config.yaml
num_hidden_layers: 11
hidden_size: 160
n_experts: 16
experts_per_token: 3
d_expert: 128
d_shared_expert: 0
hidden_act: "gelu"
moe_layers: [0, 1, 2, 3, 4, 5, 6, 7, 8, 9, 10]
router_score: "softmax"
normalize_top_k: true
routed_scale: 1.0
balance_loss: 0.00214
balance_bias: true
router_z_loss: 0.0001
n_groups: 4
groups_per_token: 3
init_std_router: 0.0212
lr_router: 0.00212
vocab_size: 8192
norm: "layernorm"
norm_eps: 1e-06
tie_word_embeddings: true
optimizer: "soap_variant"
learning_rate: 0.008
max_grad_norm: 2.0
batch_tokens: 131072
max_seq_len: 512
train_tokens: 713500000
max_steps: 5444
dataset: "wikipedia_en"
Below are experts of layer 7 (counted from 0) of a mixture-of-experts language model. Rows are named router (the router's row for the expert) and show model dimensions 0-159. Each number is 200 + 40 x the weight over its row's rms, rounded and kept within 0 to 999.
After each expert's rows: "comes before" lists some tokens at least twice as common just after its tokens as in all text; "mostly gets" lists some tokens that are sent to it at least half of the time. This comes from a sample of Wikipedia text that the model never trained on. Tokens count by the router's weight.

# expert 6
router,266,237,188,221,173,185,198,220,240,156,233,199,250,217,138,260,268,188,159,261,169,225,158,181,184,237,306,196,119,232,189,210,216,217,117,203,197,173,185,192,243,187,274,214,193,188,198,221,286,254,215,185,166,190,205,256,248,246,198,193,198,207,223,131,238,111,193,189,224,185,159,240,207,197,241,200,195,247,267,136,168,235,253,197,216,127,233,207,188,194,159,191,188,240,154,218,210,242,126,167,258,160,145,222,215,135,226,162,186,149,264,274,294,213,154,164,183,188,135,233,214,181,178,213,259,251,184,187,187,225,276,149,201,254,228,237,170,224,268,218,140,217,181,197,103,239,232,174,223,236,218,215,240,236,239,233,193,234,165,143
comes before: " |", "–", " the", " to", " in", " a"
mostly gets: " became", " made", " 2008", " played", " would", " 2006"

# expert 7
router,223,189,216,209,170,210,168,188,261,180,185,176,274,106,294,167,245,193,152,265,129,206,219,245,205,261,283,215,139,192,168,215,138,224,203,184,186,179,225,185,219,211,237,253,249,103,191,224,234,207,222,223,245,236,223,256,223,270,206,237,143,140,199,144,127,185,203,208,242,227,165,237,191,185,223,241,163,161,196,267,245,210,261,232,181,232,210,241,249,156,200,178,206,233,197,237,151,207,177,184,287,206,168,219,227,167,218,185,162,171,261,177,171,234,195,146,130,149,220,193,278,167,167,148,224,253,207,195,248,210,253,163,148,240,189,239,194,239,192,297,147,161,135,272,155,209,221,196,172,174,228,181,248,183,254,194,208,285,182,228
comes before: ",", ".", " |", " of", ")", " and"
mostly gets: "%", " States", " University", " Party", " League", " people"

# expert 2
router,276,300,233,246,205,166,181,186,237,162,213,206,290,171,251,206,224,177,136,236,118,209,199,201,192,219,232,187,160,252,217,193,217,184,169,222,220,241,244,147,277,210,220,294,251,130,171,181,207,192,166,192,254,202,203,229,206,195,195,206,188,204,199,201,150,185,164,204,176,217,224,229,214,174,275,237,188,223,255,248,240,249,233,192,236,205,217,241,234,128,205,160,221,149,230,230,109,208,163,165,254,158,141,225,283,202,217,223,163,139,238,187,172,214,234,76,124,201,215,193,235,249,202,132,229,210,194,165,194,206,300,247,126,209,170,216,190,238,180,270,214,205,174,243,206,201,204,214,188,198,205,192,232,169,198,205,274,310,135,229
comes before: ",", " (", ")", "'", "a", "i"
mostly gets: "ville", "ford", " James", "nia", "ya", "u"

# expert 13
router,202,172,219,159,200,228,221,179,242,185,247,221,265,132,265,201,216,155,172,229,233,231,244,150,180,248,215,205,169,211,212,175,219,169,217,161,178,209,157,216,205,251,205,238,238,130,207,218,280,243,217,168,202,213,179,254,193,285,124,207,212,193,223,183,203,238,225,187,174,135,141,254,216,209,197,201,170,200,215,194,205,246,181,207,249,134,249,128,182,189,213,133,183,213,176,204,225,173,195,184,278,225,193,258,174,201,246,136,144,157,221,176,142,230,186,166,171,180,220,196,319,175,211,242,183,166,167,120,266,238,243,132,221,337,180,222,139,278,247,188,202,194,199,243,181,190,174,291,217,171,265,163,234,150,249,291,233,218,212,227
comes before: " of", "s", "ing", "ed", "er", "ion"
mostly gets: " film", "op", "mp", " series", " death", " cons"

# expert 12
router,229,256,214,131,250,183,136,162,248,170,228,213,207,217,242,218,171,224,180,206,194,248,234,207,177,242,247,73,177,173,170,194,212,186,94,180,233,221,243,260,165,153,272,176,247,204,215,257,224,208,237,241,193,162,211,229,253,189,213,185,229,210,146,190,214,129,256,174,167,116,153,211,126,219,235,254,135,141,169,203,258,156,254,217,198,124,181,207,196,141,214,185,225,198,220,212,178,198,146,140,203,209,199,189,185,188,193,168,173,185,275,245,205,192,186,186,225,239,153,255,160,244,208,274,165,144,158,201,141,255,262,177,203,210,234,234,241,233,249,224,243,198,149,165,188,239,271,162,240,199,263,188,277,183,237,182,282,233,156,250
comes before: " the", " a", " an", " his", " be", " been"
mostly gets: " on", " was", " to", " with", " for", " is"

# expert 14
router,255,151,202,165,195,169,159,149,276,142,228,210,184,193,226,184,222,130,125,206,187,213,199,183,163,199,191,179,176,201,132,205,129,211,232,205,186,212,242,130,240,145,181,193,207,165,244,228,219,241,211,223,263,254,238,224,188,202,206,202,166,183,202,172,204,152,172,215,268,212,220,197,109,182,204,198,171,220,137,171,224,271,117,242,225,212,150,212,230,203,168,148,276,234,151,244,169,168,163,229,205,320,247,229,244,193,224,172,196,226,265,227,221,145,242,167,216,163,166,216,262,224,208,282,259,185,206,175,153,188,199,195,97,228,237,225,179,197,244,331,159,204,165,164,177,225,260,203,202,180,144,191,262,172,264,197,242,224,125,230
comes before: " |", "1", "0", "2", "3", "4"
mostly gets: "–", " \"", " (", "°", "/", " 18"

# expert 8
router,196,212,185,150,222,230,185,234,216,150,165,273,270,162,257,169,147,153,202,223,159,230,277,192,98,212,127,155,165,186,226,245,226,176,177,228,189,213,167,166,236,181,169,184,188,206,174,210,184,300,193,154,182,174,191,229,197,260,255,186,169,184,196,196,159,150,178,149,204,209,154,190,142,245,194,196,232,204,197,166,172,254,211,245,234,97,120,228,250,202,253,150,156,205,227,155,226,239,168,161,220,186,278,240,208,231,227,206,181,260,216,183,230,150,170,193,205,144,190,224,145,219,308,246,173,163,193,159,282,272,139,230,165,236,195,161,166,262,181,236,204,262,229,170,201,280,279,214,205,228,239,198,230,176,213,195,286,238,238,207
comes before: "|", "-", "ed", "se", "it", "rib"
mostly gets: "\n", "  ", " p", " co", " He", " h"

# expert 5
router,234,284,101,199,225,178,194,154,248,264,193,234,258,193,201,148,292,228,196,187,115,217,196,198,183,205,229,117,212,167,217,160,134,179,198,249,140,211,139,151,209,199,272,148,186,209,247,239,150,205,198,179,234,204,188,278,143,232,168,270,222,131,184,180,210,217,167,267,229,172,241,183,240,202,228,226,233,174,191,166,213,226,201,178,198,157,179,217,257,194,236,141,173,276,244,161,198,204,160,193,186,208,197,249,205,234,218,183,134,187,254,184,228,171,216,179,236,282,170,208,250,170,153,252,240,167,192,149,284,201,196,153,142,235,248,205,220,238,188,257,158,210,173,235,115,233,195,259,248,220,195,132,187,145,283,183,270,173,208,225
comes before: " |", "-", "  ", "\n", " 0", ":"
mostly gets: " October", " April", " January", " November", " May", " July"

# expert 10
router,206,258,218,191,273,186,109,119,185,213,271,231,245,149,275,238,166,173,129,231,157,206,206,201,236,242,221,180,239,192,246,221,197,175,218,267,216,210,247,205,216,227,240,248,212,245,258,220,237,192,153,171,220,215,190,285,196,139,244,184,200,158,204,147,177,145,206,239,263,200,111,281,164,189,205,198,202,204,189,215,191,238,199,178,250,168,154,206,193,177,178,164,259,208,220,106,197,155,192,133,217,236,207,241,228,209,222,223,216,156,254,180,194,184,163,96,171,233,135,231,191,205,210,191,235,164,128,153,254,249,258,177,230,256,207,229,197,203,267,261,170,161,128,145,163,247,178,245,205,249,137,258,187,146,182,186,194,193,120,201
comes before: "=", "\n", "\n\n", " The", "  ", " He"
mostly gets: "=", "\n ", " |", " =", ";", "|"